{"n_layer": 11, "d_model": 320, "n_experts": 64, "experts_per_token": 2, "d_expert": 224, "d_shared_expert": 256, "activation": "clamped_swiglu", "moe_layers": [1, 2, 3, 4, 5, 6, 7, 8, 9, 10], "router_score": "softmax", "normalize_top_k": false, "routed_scale": 8.6, "balance_loss": 0.00261, "balance_bias": true, "shared_expert_gate": true, "init_std_router": 0.00927, "lr_router": 0.00146, "vocab_size": 8192, "norm": "layernorm", "norm_eps": 1e-05, "tie_embeddings": "early", "optimizer": "muon_variant", "lr": 0.0123, "beta1": 0.95, "grad_clip": 1.0, "batch_tokens": 262144, "seq_len": 1024, "train_tokens": 1635000000, "steps": 6238, "dataset": "wikipedia_en"}
Below are experts of layer 3 (counted from 0) of a mixture-of-experts language model. Rows are named gate (a neuron's input weights, with its number), up (a neuron's input weights, with its number), down (a neuron's output weights, with its number) and show model dimensions 64-127. Each number is 50 + 12 x the weight over its row's rms, rounded and kept within 0 to 99.
Before each expert's rows: "comes after" lists some tokens at least twice as common just before its tokens as in all text; "comes before" lists some tokens at least twice as common just after its tokens as in all text. This comes from a sample of Wikipedia text that the model never trained on. Tokens count by the router's weight.

# expert 55
comes after: "=", "\n\n", " =", "See", " also", "Personal"
comes before: "=", "\n", " =", "\n\n", " also", "See"
gate0:61 59 59 50 50 42 25 36 37 47 44 71 39 32 58 57 48 53 46 30 50 53 53 53 57 58 41 47 59 66 40 69 30 39 30 60 53 45 33 56 35 26 40 43 35 52 47 39 63 64 62 51 53 52 49 41 38 72 38 26 54 34 57 46
up0:41 61 48 60 56 60 40 27 56 51 39 42 39 56 40 61 46 41 46 55 42 41 63 37 29 48 46 46 62 33 55 63 69 56 64 64 79 49 63 36 55 54 61 40 59 40 46 62 30 54 39 28 62 67 59 57 24 55 66 46 40 38 51 20
down0:37 49 32 38 42 63 59 35 39 40 54 49 60 53 35 41 51 34 47 57 55 40 32 60 62 51 62 48 32 46 49 45 47 60 51 56 63 46 39 50 53 46 54 55 67 26 59 43 43 67 53 61 43 45 70 48 59 46 41 72 63 40 40 89
gate1:45 57 36 53 63 48 50 40 57 52 41 54 43 56 58 54 39 42 31 75 42 46 56 69 49 53 50 41 51 74 36 65 66 45 48 62 49 60 54 50 43 59 42 55 60 45 52 50 48 32 48 55 66 31 63 48 45 37 30 46 69 79 71 65
up1:37 47 74 56 56 48 70 55 61 58 64 54 56 38 74 47 48 52 43 48 24 71 53 33 49 62 47 48 56 48 61 54 46 32 51 54 58 36 43 50 54 30 45 62 47 49 55 61 60 47 42 32 45 71 43 53 50 69 49 56 59 25 43 51
down1:55 32 50 52 37 55 56 54 36 76 42 30 43 60 27 51 58 41 63 47 44 64 60 55 49 37 52 43 35 56 43 55 68 68 14 50 40 67 55 63 53 40 41 40 45 42 44 34 40 73 39 61 54 56 16 37 59 63 61 38 55 43 34 36
gate2:70 45 67 64 54 39 26 46 25 41 40 52 57 42 51 41 64 40 50 39 40 63 63 63 27 37 38 59 39 65 52 40 35 33 39 37 46 62 45 55 44 61 60 63 50 52 39 45 46 66 15 50 42 41 46 47 60 57 53 39 76 36 62 56
up2:67 69 45 53 38 30 32 58 58 59 48 47 66 38 47 46 61 66 56 55 50 50 39 66 48 60 27 56 35 37 72 41 61 49 57 49 41 47 61 52 47 45 48 31 61 19 34 48 30 72 47 34 35 44 60 53 19 44 53 38 58 61 52 55
down2:45 54 58 49 32 39 51 67 39 74 47 78 28 33 56 54 38 52 77 28 50 50 60 28 58 42 28 64 48 66 54 57 29 46 53 58 48 42 39 78 61 58 47 53 56 61 65 54 43 47 57 45 64 44 57 47 63 62 58 75 35 46 51 37
gate3:43 28 51 54 65 51 42 35 51 44 44 45 73 59 79 69 47 52 54 49 60 24 54 45 44 61 52 68 52 44 48 49 58 55 50 69 78 47 38 52 63 39 35 60 36 69 44 77 74 50 36 59 30 66 39 43 37 39 52 37 44 60 62 63
up3:40 58 44 68 38 75 51 55 53 57 39 33 42 68 47 59 51 52 64 46 31 46 64 40 50 44 45 49 62 53 48 70 57 49 61 61 36 60 35 23 68 55 27 45 50 61 56 56 49 52 27 71 40 78 45 54 31 35 50 40 58 47 52 43
down3:60 79 62 43 51 31 40 46 48 60 50 46 65 29 29 37 63 75 52 51 63 50 59 38 57 45 43 63 38 72 47 37 56 59 46 67 28 34 44 59 32 54 49 48 50 43 39 39 42 56 46 41 52 10 47 66 69 54 58 40 70 38 58 59
gate4:55 37 57 72 45 61 56 69 43 47 72 29 46 64 49 55 46 48 61 23 37 67 32 54 59 59 46 55 62 46 59 36 51 51 65 67 39 70 50 46 54 44 59 56 38 52 48 57 49 53 50 51 30 25 47 68 29 51 59 55 39 60 59 50
up4:42 53 58 65 42 43 55 34 52 34 49 49 37 51 66 54 46 29 35 57 45 57 75 67 39 52 45 53 42 64 53 19 52 51 40 40 52 38 50 39 61 62 68 48 34 67 37 63 62 40 51 48 52 42 58 51 38 38 60 60 43 46 51 57
down4:45 71 61 44 46 44 53 62 36 37 43 71 38 50 41 27 67 40 47 55 44 31 43 45 43 20 29 61 58 42 50 53 65 49 50 53 56 49 59 57 44 65 45 39 37 47 37 55 63 28 46 59 55 40 46 54 34 46 27 77 56 52 66 27

# expert 16
comes after: " 18", " United", ",", " in", "19", " World"
comes before: ",", ".", "\n", ")", " (", "°"
gate0:49 71 50 38 51 52 59 53 62 47 58 45 58 68 39 44 59 33 60 60 42 44 38 58 35 65 44 57 54 57 59 35 39 65 43 50 65 40 79 77 48 24 43 70 77 45 55 68 57 65 60 55 42 30 56 48 52 38 55 43 53 33 51 60
up0:68 56 41 37 38 58 56 47 61 48 48 55 42 47 40 34 39 47 37 55 44 56 52 62 39 48 63 40 59 60 37 17 25 83 54 59 55 30 68 57 63 30 69 47 50 69 51 66 73 71 50 60 41 45 54 45 45 32 61 59 50 28 67 45
down0:47 44 58 43 27 59 28 76 34 77 49 50 40 43 64 70 68 48 46 52 54 42 51 60 49 39 47 29 38 23 58 56 71 31 48 31 43 40 52 48 39 73 63 35 35 54 54 40 33 45 50 41 29 79 50 44 45 69 45 53 59 52 39 68
gate1:63 53 49 72 44 55 61 63 50 41 43 42 57 43 51 68 54 51 60 38 51 46 48 77 47 73 53 50 49 69 41 62 63 51 43 49 87 32 49 48 44 47 52 77 46 42 44 76 48 48 52 48 73 58 42 49 33 62 31 43 59 42 62 53
up1:40 49 72 54 44 48 55 66 54 35 31 66 49 45 66 44 50 75 65 37 51 28 79 72 64 58 49 57 50 63 46 49 66 64 42 35 35 35 52 51 64 39 57 42 42 64 41 41 71 40 47 44 42 82 58 35 44 52 60 52 42 40 50 25
down1:40 66 63 57 55 52 56 53 46 53 40 50 54 48 58 48 59 52 40 40 52 51 35 33 56 46 38 40 39 32 45 46 44 64 57 34 63 54 57 48 54 57 62 42 70 54 37 35 51 64 37 72 40 58 39 35 54 60 58 61 67 68 29 55
gate2:62 57 45 33 50 44 38 47 33 59 53 41 42 68 43 67 78 72 53 41 50 67 67 56 38 43 39 58 31 36 46 50 44 33 55 37 51 62 43 69 63 60 55 52 52 49 65 66 38 64 40 53 49 35 52 47 23 36 37 22 29 55 50 59
up2:31 44 65 87 36 50 61 57 71 41 68 35 55 44 45 56 38 70 48 55 62 46 36 71 63 29 26 29 41 36 32 47 43 23 55 52 79 56 55 48 72 54 44 54 53 61 59 61 46 51 50 44 22 82 63 46 58 48 48 44 50 36 61 41
down2:61 58 39 56 46 46 50 34 40 66 43 61 39 31 52 59 53 38 34 42 25 30 55 52 63 56 57 60 52 50 75 43 49 65 63 45 42 54 44 30 47 78 74 59 42 38 44 47 59 60 60 68 55 36 59 46 51 41 58 75 51 54 43 59
gate3:67 43 70 66 52 57 43 48 40 58 37 75 45 49 43 53 40 64 41 65 50 81 40 37 75 50 55 46 62 66 49 48 30 37 64 42 46 65 44 34 57 34 68 58 54 45 40 61 60 35 38 39 41 38 55 38 49 46 46 30 38 47 48 36
up3:69 54 56 56 57 72 44 58 59 47 40 67 62 38 55 60 47 49 39 54 64 53 48 54 51 50 48 49 66 73 46 68 51 57 55 51 66 63 31 42 51 38 52 48 38 62 40 78 59 54 45 43 58 56 54 60 58 67 68 40 58 36 47 53
down3:48 43 58 37 41 56 35 61 40 40 48 75 44 60 67 60 56 38 47 49 48 51 51 42 51 60 71 73 38 56 23 34 47 53 59 49 55 53 48 45 52 57 40 53 41 39 43 53 51 46 75 31 58 50 32 55 30 55 29 43 20 70 47 57
gate4:44 71 64 38 46 46 39 47 76 38 37 59 41 39 58 78 58 69 51 36 58 50 43 28 24 54 59 63 41 47 39 45 42 58 73 42 54 46 57 62 58 69 65 50 42 31 59 50 65 36 50 35 29 63 42 32 44 49 57 46 44 73 36 57
up4:52 33 76 54 56 34 32 49 74 32 53 50 57 67 55 40 42 42 58 54 44 31 38 31 40 54 61 65 67 46 41 63 30 71 52 61 44 48 57 57 53 74 50 63 31 50 32 36 65 62 35 39 31 49 64 18 69 38 53 58 45 78 21 82
down4:63 58 37 49 45 69 60 47 14 67 59 51 36 61 46 73 32 40 36 51 61 65 67 57 46 35 39 59 83 64 45 59 32 43 36 63 59 33 48 19 71 61 39 59 60 34 64 40 45 69 38 42 28 47 42 65 24 46 84 27 42 46 60 56

# expert 50
comes after: " the", " The", " this", "The", " his", " same"
comes before: " of", ".", ",", " was", "'", " in"
gate0:56 53 67 41 57 66 67 37 30 54 52 47 43 49 45 40 43 55 50 37 48 44 43 30 44 47 60 51 48 52 63 44 28 39 36 52 40 62 48 48 36 43 47 54 45 27 65 60 63 51 68 45 53 80 50 42 48 60 58 37 33 42 40 44
up0:54 60 53 36 35 38 33 42 55 35 63 46 21 63 52 54 67 54 49 42 58 60 54 67 58 53 47 71 30 40 49 61 55 39 53 62 44 61 66 49 38 55 50 59 50 28 61 63 22 59 16 54 48 50 35 45 39 68 72 65 67 34 62 34
down0:44 50 50 58 33 61 52 43 56 56 29 56 67 54 49 45 22 54 62 55 42 51 47 36 52 49 59 40 57 42 53 67 40 54 39 39 60 54 65 61 39 65 51 43 58 57 48 67 72 57 35 63 74 12 52 38 67 54 70 45 51 54 14 45
gate1:47 51 43 43 40 40 61 72 34 26 39 51 51 51 32 50 40 53 52 45 59 23 46 68 60 55 77 66 55 54 48 42 51 32 49 44 47 59 63 30 54 40 47 65 38 55 55 56 33 47 43 51 33 57 57 37 45 47 39 39 51 53 69 31
up1:31 45 50 45 49 69 48 63 64 48 52 47 49 66 43 37 38 54 70 51 47 39 54 62 61 71 48 49 55 67 43 30 31 16 51 44 44 54 59 52 24 46 48 64 30 43 47 70 34 42 78 68 38 47 38 32 59 49 39 71 34 55 33 51
down1:41 64 62 41 53 56 71 56 59 37 68 46 34 44 49 58 48 49 67 44 45 67 49 41 42 50 59 43 51 60 58 45 52 31 33 59 39 59 58 41 50 59 36 41 63 25 52 77 59 55 54 46 45 53 36 52 54 64 74 45 57 56 59 66
gate2:53 39 62 48 52 56 45 46 39 53 66 59 43 57 49 46 53 44 63 28 47 47 35 43 38 51 59 75 31 45 51 52 57 50 28 33 66 41 32 59 44 56 52 40 61 64 50 27 51 54 69 49 44 46 51 63 40 27 43 26 28 44 51 53
up2:38 57 43 45 43 48 36 57 52 58 53 61 57 46 51 63 31 48 54 73 51 40 70 77 36 45 56 69 72 37 40 46 61 49 54 48 49 49 49 70 47 54 37 26 31 46 64 42 52 39 40 51 41 59 47 78 48 56 34 60 56 62 43 31
down2:55 55 41 59 68 50 61 45 51 71 72 37 42 59 63 49 39 48 47 56 70 33 40 42 53 73 61 35 50 47 44 66 58 61 47 72 49 66 59 80 48 43 33 67 24 28 52 56 34 50 48 57 42 54 42 53 54 43 54 47 48 40 37 55
gate3:39 55 61 57 47 79 28 55 58 72 63 21 47 41 70 44 30 47 41 48 46 70 34 60 54 49 64 56 74 45 54 29 65 29 64 47 43 41 56 68 37 64 53 50 67 65 52 25 48 40 40 21 52 49 67 52 42 60 35 43 46 64 56 45
up3:53 71 43 53 53 52 47 48 38 32 42 60 52 49 49 55 55 66 57 66 48 64 47 64 59 60 61 37 46 56 65 50 37 39 45 37 60 44 70 53 54 42 57 52 37 77 55 36 51 39 59 69 53 53 39 78 34 62 57 27 38 27 34 46
down3:47 38 59 64 53 53 53 46 66 35 65 35 58 52 41 30 62 69 39 37 60 54 52 63 63 58 55 21 52 42 33 53 58 45 47 57 45 56 52 55 42 31 50 43 55 60 36 50 54 49 53 33 63 32 47 64 53 44 55 56 47 26 51 62
gate4:38 39 58 34 33 59 38 46 70 52 39 52 84 64 61 29 50 54 44 47 46 55 37 47 53 53 52 33 47 62 38 49 69 47 28 70 38 56 51 70 76 54 57 55 32 37 50 42 59 34 64 52 71 56 59 49 23 30 34 57 49 25 72 48
up4:72 50 50 67 86 50 41 37 59 22 32 33 46 53 66 35 40 29 54 48 45 41 38 62 56 41 60 63 34 64 58 61 58 32 46 37 59 52 57 55 50 59 74 47 53 28 56 47 65 39 54 51 70 69 47 58 32 45 43 29 41 31 47 52
down4:56 50 42 22 48 50 58 56 57 35 61 64 41 50 47 65 52 68 44 53 59 38 42 43 55 48 53 42 77 56 66 38 50 34 43 49 60 47 51 40 58 47 54 42 46 48 45 42 51 57 58 38 42 49 42 57 64 49 55 67 61 52 38 40

# expert 45
comes after: " |", ";", " (", "–", ".", " −"
comes before: " |", ".", ";", "–", ")", "%"
gate0:63 55 57 49 65 49 65 46 62 56 47 40 43 33 63 57 65 89 44 66 53 53 55 60 47 57 69 47 30 75 49 41 54 44 55 47 64 59 34 53 27 30 34 50 49 74 58 44 50 37 39 60 66 60 51 72 56 55 66 38 44 45 40 45
up0:55 35 58 51 44 48 58 51 43 64 57 37 50 47 79 45 82 64 41 60 60 58 38 62 58 56 47 62 27 60 48 42 59 34 56 39 58 70 38 53 57 39 54 51 41 74 59 63 49 50 50 73 66 67 50 49 58 53 56 39 41 40 44 62
down0:32 52 68 63 39 45 48 65 33 59 69 54 50 55 50 63 47 53 32 58 43 25 70 53 43 33 51 41 30 75 48 59 62 47 46 61 60 35 68 41 38 54 36 54 60 36 72 47 38 29 38 62 48 41 50 56 58 52 69 61 40 74 33 62
gate1:51 69 75 53 44 05 46 54 33 42 65 47 46 50 55 56 58 46 31 55 41 50 65 60 44 49 63 41 35 60 50 60 46 56 36 49 67 64 62 46 51 75 53 29 58 42 44 46 39 45 58 59 47 51 52 53 37 29 57 58 42 48 42 28
up1:35 51 41 60 46 64 41 79 39 49 58 53 41 81 57 80 33 50 64 50 60 45 32 33 54 38 37 57 55 53 74 44 46 43 54 46 35 47 49 38 54 47 55 56 51 40 53 48 67 32 71 55 42 47 44 40 57 66 68 57 35 24 53 34
down1:51 52 47 45 35 66 45 26 59 31 41 60 48 53 62 54 35 55 39 59 50 56 37 43 46 44 32 27 58 61 48 55 64 47 54 36 26 49 40 54 60 35 55 54 53 59 71 51 54 40 33 62 39 39 65 42 51 57 67 39 86 60 51 40
gate2:50 54 69 47 41 32 57 35 41 69 49 64 57 48 64 43 40 55 67 58 57 41 63 43 54 26 48 32 63 64 49 59 51 61 47 59 55 51 62 66 29 40 64 41 61 34 89 79 77 46 50 59 60 55 47 36 49 52 38 38 66 54 34 55
up2:54 54 68 32 61 48 47 44 41 66 44 62 72 49 48 66 37 68 48 26 38 56 35 43 43 29 55 53 51 57 47 29 67 48 58 58 30 71 42 68 67 38 42 34 63 57 69 68 63 48 45 62 60 41 60 64 50 32 40 42 64 39 56 67
down2:49 57 69 39 55 44 50 46 43 36 50 28 67 64 42 47 62 63 48 42 38 54 72 52 52 40 42 61 32 42 37 57 58 55 25 48 66 21 48 56 44 52 45 44 47 51 42 38 54 48 54 26 21 41 30 49 39 72 51 49 36 51 44 28
gate3:48 48 67 53 48 52 58 58 59 45 53 39 40 38 54 61 47 31 57 49 79 27 39 48 45 31 46 63 35 49 56 45 66 61 40 39 49 74 45 49 59 58 67 64 62 54 50 56 43 71 74 58 51 35 62 37 36 27 59 58 51 61 20 42
up3:60 57 46 54 30 58 49 74 41 50 58 50 60 42 58 67 49 42 39 53 70 55 44 59 46 46 52 51 52 34 44 63 62 45 56 34 24 57 41 53 59 46 71 65 80 59 44 64 33 52 69 52 53 25 53 47 42 51 51 57 52 58 23 44
down3:44 63 43 34 45 55 75 28 59 68 52 33 43 66 35 34 51 61 59 32 44 42 25 23 48 50 49 42 63 52 47 46 43 39 51 50 49 76 49 64 68 10 50 52 53 71 59 41 58 53 52 21 51 51 50 41 33 53 80 66 38 36 55 44
gate4:69 61 42 68 49 59 62 65 60 37 48 55 65 44 76 32 38 66 29 41 37 46 46 35 35 47 40 39 45 80 44 36 36 64 34 56 44 43 51 42 34 55 64 70 40 50 63 50 52 30 48 34 34 50 56 42 56 50 51 50 64 51 59 55
up4:37 59 48 62 40 40 57 57 71 31 48 43 64 58 77 52 47 73 40 39 42 51 44 39 43 55 70 49 46 46 32 66 47 51 34 41 61 47 27 55 34 56 73 53 44 78 49 54 64 53 68 40 58 48 47 51 44 38 48 49 57 47 80 50
down4:26 61 50 51 53 48 44 38 58 45 60 53 54 43 53 55 37 30 69 32 44 43 50 49 62 58 55 26 53 47 68 53 45 39 52 69 39 54 67 31 58 42 63 66 45 47 64 42 50 45 62 43 40 39 57 47 25 47 62 44 50 37 65 62

# expert 14
comes after: "=", ".", " =", ")", "\"", " career"
comes before: "=", "The", "\n\n", "In", "\n", "On"
gate0:46 61 45 44 55 35 69 62 50 39 49 40 71 35 36 50 56 60 50 55 54 40 35 56 48 51 74 69 36 54 44 49 30 35 58 55 64 51 62 45 55 29 46 51 40 54 28 44 57 47 66 63 37 42 31 65 44 50 47 52 37 41 32 59
up0:36 65 67 40 44 46 42 49 64 57 62 65 55 53 36 63 68 44 48 48 40 61 51 57 41 64 38 48 41 34 69 64 35 49 76 57 56 57 56 45 48 50 60 52 41 28 37 37 61 45 64 54 52 61 52 67 34 36 45 36 54 31 45 21
down0:37 44 69 54 44 47 56 54 41 56 48 35 29 42 63 56 50 36 69 37 36 56 50 37 42 52 41 48 57 59 40 39 76 80 32 33 37 43 47 49 58 37 47 52 53 50 65 50 45 49 41 56 53 39 51 28 66 59 66 38 41 49 64 56
gate1:51 74 50 38 30 28 52 45 53 33 50 62 52 50 64 65 44 62 37 32 39 49 62 29 50 47 48 53 47 45 45 24 55 58 29 57 43 40 54 40 42 44 68 57 56 59 47 74 51 46 43 44 51 57 51 57 37 50 40 53 32 51 29 50
up1:44 58 53 59 36 30 35 44 53 60 55 57 38 43 57 41 59 63 58 41 50 57 36 65 59 65 52 43 51 71 71 70 49 63 48 45 44 65 41 40 29 44 48 65 50 41 41 51 34 34 52 47 46 67 44 39 37 61 41 50 28 34 60 48
down1:60 19 37 57 68 45 44 59 41 59 54 49 43 55 51 57 32 38 44 50 56 32 68 33 36 58 52 73 42 47 50 38 67 38 72 55 35 58 69 50 62 49 74 46 38 66 52 62 51 47 74 52 59 42 49 72 72 26 64 31 71 57 41 52
gate2:47 51 54 49 43 49 63 48 53 68 64 51 46 38 55 46 33 56 50 48 66 33 43 27 65 56 40 52 69 43 53 40 33 50 67 28 36 55 25 74 59 39 69 55 55 53 58 27 46 54 73 52 33 40 48 68 46 33 38 44 61 41 52 61
up2:27 64 60 45 48 32 59 49 52 45 47 63 44 59 31 37 52 36 38 24 58 40 40 46 66 45 51 45 40 49 44 56 47 47 48 45 27 72 43 66 60 36 50 55 56 32 55 42 62 56 59 67 38 50 57 72 62 39 38 59 49 55 44 61
down2:41 32 62 41 32 65 51 71 46 27 32 70 58 44 54 51 42 47 66 29 37 35 34 47 46 57 62 25 54 53 34 51 49 54 38 58 60 36 74 39 41 44 43 47 37 66 49 45 50 52 49 50 53 39 44 77 53 58 63 50 71 48 51 30
gate3:53 57 48 47 44 45 53 43 44 39 26 67 54 36 58 45 57 49 68 73 54 46 55 45 33 42 42 40 61 55 44 54 63 53 50 35 58 66 61 43 42 65 51 72 54 50 38 53 41 59 37 35 62 23 47 75 54 50 29 38 60 46 29 45
up3:54 42 57 59 67 39 34 64 40 47 48 40 45 41 50 71 33 48 55 79 64 28 50 51 38 45 41 35 30 59 32 37 82 46 66 55 55 28 49 51 70 57 32 61 44 62 38 36 32 51 50 51 60 46 56 61 48 44 51 52 71 49 55 45
down3:32 52 37 51 52 57 75 53 62 71 44 38 73 73 49 46 45 38 61 38 64 33 27 40 45 36 25 47 41 67 45 34 53 67 44 63 49 54 52 60 58 47 38 42 53 34 59 46 44 70 56 58 75 65 56 37 57 55 42 49 34 31 35 60
gate4:42 38 70 40 50 53 67 39 53 82 44 71 18 48 59 43 40 53 58 58 42 47 74 52 55 41 78 54 51 53 31 45 46 63 59 48 57 51 57 48 45 51 36 39 47 73 62 38 49 54 48 70 43 46 33 46 35 43 59 52 26 49 61 61
up4:49 58 47 27 73 48 67 49 46 68 53 48 36 52 55 48 59 49 55 31 43 38 66 51 57 38 68 71 64 47 71 54 44 54 56 31 34 55 66 44 56 42 41 27 59 55 27 58 49 41 53 56 34 51 46 71 52 39 58 49 40 38 66 44
down4:40 53 36 40 56 45 61 44 60 45 52 40 51 63 41 74 42 73 66 56 40 72 57 44 28 57 37 45 55 37 57 63 49 66 68 16 43 49 68 32 22 34 50 48 53 35 39 58 45 44 61 70 64 35 57 80 69 49 40 37 43 24 30 51

# expert 23
comes after: " the", " a", " and", " of", " American", " his"
comes before: "s", " of", ",", " and", " by", " in"
gate0:58 45 59 47 47 49 50 45 27 51 60 54 37 46 45 48 48 64 23 68 68 31 55 43 44 59 53 57 41 32 42 65 52 42 40 62 29 45 63 38 67 66 55 49 56 32 56 36 50 46 48 54 56 56 49 70 31 39 47 51 58 45 58 49
up0:37 54 42 52 69 31 48 57 49 46 52 51 58 63 47 33 57 56 64 53 31 42 60 44 57 52 56 46 51 46 50 56 38 54 44 40 58 30 56 63 39 38 31 57 51 37 41 64 50 58 48 47 55 60 59 48 72 51 27 68 64 68 60 48
down0:53 71 48 54 44 38 29 59 36 53 32 56 36 43 63 58 78 62 49 49 60 66 63 41 47 38 29 64 46 43 55 46 49 42 64 58 39 35 60 54 50 61 48 54 73 65 48 69 61 40 82 56 45 32 46 27 42 57 50 69 48 62 46 48
gate1:65 41 33 42 47 57 50 41 38 71 42 37 53 49 45 64 48 60 54 30 62 65 36 91 58 65 76 32 45 59 66 47 33 52 30 50 45 56 48 50 61 49 52 51 53 62 54 57 54 43 58 55 59 58 45 42 64 63 19 49 49 65 61 36
up1:53 59 62 51 44 83 41 35 39 40 60 51 45 56 55 58 48 68 41 60 60 39 44 54 36 63 24 38 27 57 65 36 58 27 64 41 44 23 54 64 62 41 65 55 66 71 31 20 42 50 65 63 59 39 71 46 42 62 62 56 40 34 58 51
down1:68 54 66 60 62 37 38 62 64 46 52 37 38 40 53 35 70 52 59 56 66 44 47 62 71 41 63 42 38 25 46 54 44 59 46 63 49 53 69 30 39 52 63 63 41 52 59 56 47 50 43 47 33 54 53 38 48 40 53 55 74 47 42 65
gate2:38 54 38 35 46 59 46 51 48 57 58 64 22 47 43 55 61 62 68 59 57 50 41 42 34 50 23 40 51 58 32 48 38 62 55 40 59 26 45 41 62 45 41 46 61 56 43 68 78 68 57 35 46 39 80 63 45 25 81 47 39 62 51 76
up2:42 48 44 23 49 39 44 38 31 61 53 56 47 45 42 62 76 66 84 58 59 58 45 43 50 52 36 58 43 50 43 72 48 47 65 58 64 31 47 38 52 41 57 51 62 51 41 43 57 59 55 31 44 41 50 53 45 27 91 50 50 57 50 49
down2:55 56 52 58 60 51 77 62 42 52 43 56 52 42 65 46 57 44 53 46 37 49 73 56 62 36 46 72 42 52 47 32 56 62 58 61 49 66 54 60 61 41 60 46 49 51 47 46 66 38 42 55 39 47 43 52 35 48 49 48 38 46 58 24
gate3:47 58 37 39 36 45 65 61 52 40 50 39 55 42 40 39 43 53 49 36 76 37 49 41 43 30 58 62 45 57 40 52 46 48 69 57 57 50 59 63 50 44 68 34 46 47 48 46 50 31 57 32 42 58 65 61 53 53 48 16 46 50 52 48
up3:61 46 62 58 47 33 41 58 49 36 62 56 33 43 15 56 26 60 54 35 53 54 48 69 54 70 58 64 65 50 58 53 54 67 54 53 48 52 65 40 44 49 70 57 29 45 40 45 48 47 41 31 43 50 59 60 55 68 56 62 43 48 52 55
down3:20 46 36 68 37 51 50 15 50 64 49 74 50 22 61 39 73 40 36 38 50 54 31 44 55 53 65 26 52 39 50 52 53 58 57 47 48 53 40 43 38 51 58 33 32 46 56 58 40 73 64 73 47 54 73 65 34 43 52 24 44 39 47 35
gate4:47 32 38 55 55 26 46 36 46 20 65 42 15 52 52 33 49 60 50 36 41 69 63 33 26 69 39 52 49 52 65 47 47 22 56 40 36 50 33 55 67 41 55 44 38 48 56 24 43 44 50 36 58 63 55 52 54 57 48 66 49 57 42 62
up4:75 63 38 67 62 33 58 52 42 50 54 35 41 35 24 59 72 52 21 51 57 46 56 43 36 46 39 36 48 55 70 41 53 46 34 63 48 60 42 59 40 53 55 73 45 25 39 37 36 73 20 44 22 39 58 62 36 50 62 61 50 44 60 67
down4:09 77 62 41 35 52 47 57 47 46 48 55 67 44 41 54 59 56 62 36 33 60 45 45 47 22 51 50 47 41 61 53 36 65 57 47 50 48 50 56 37 49 63 50 64 61 39 37 48 48 54 33 42 61 45 22 60 53 55 64 51 38 51 37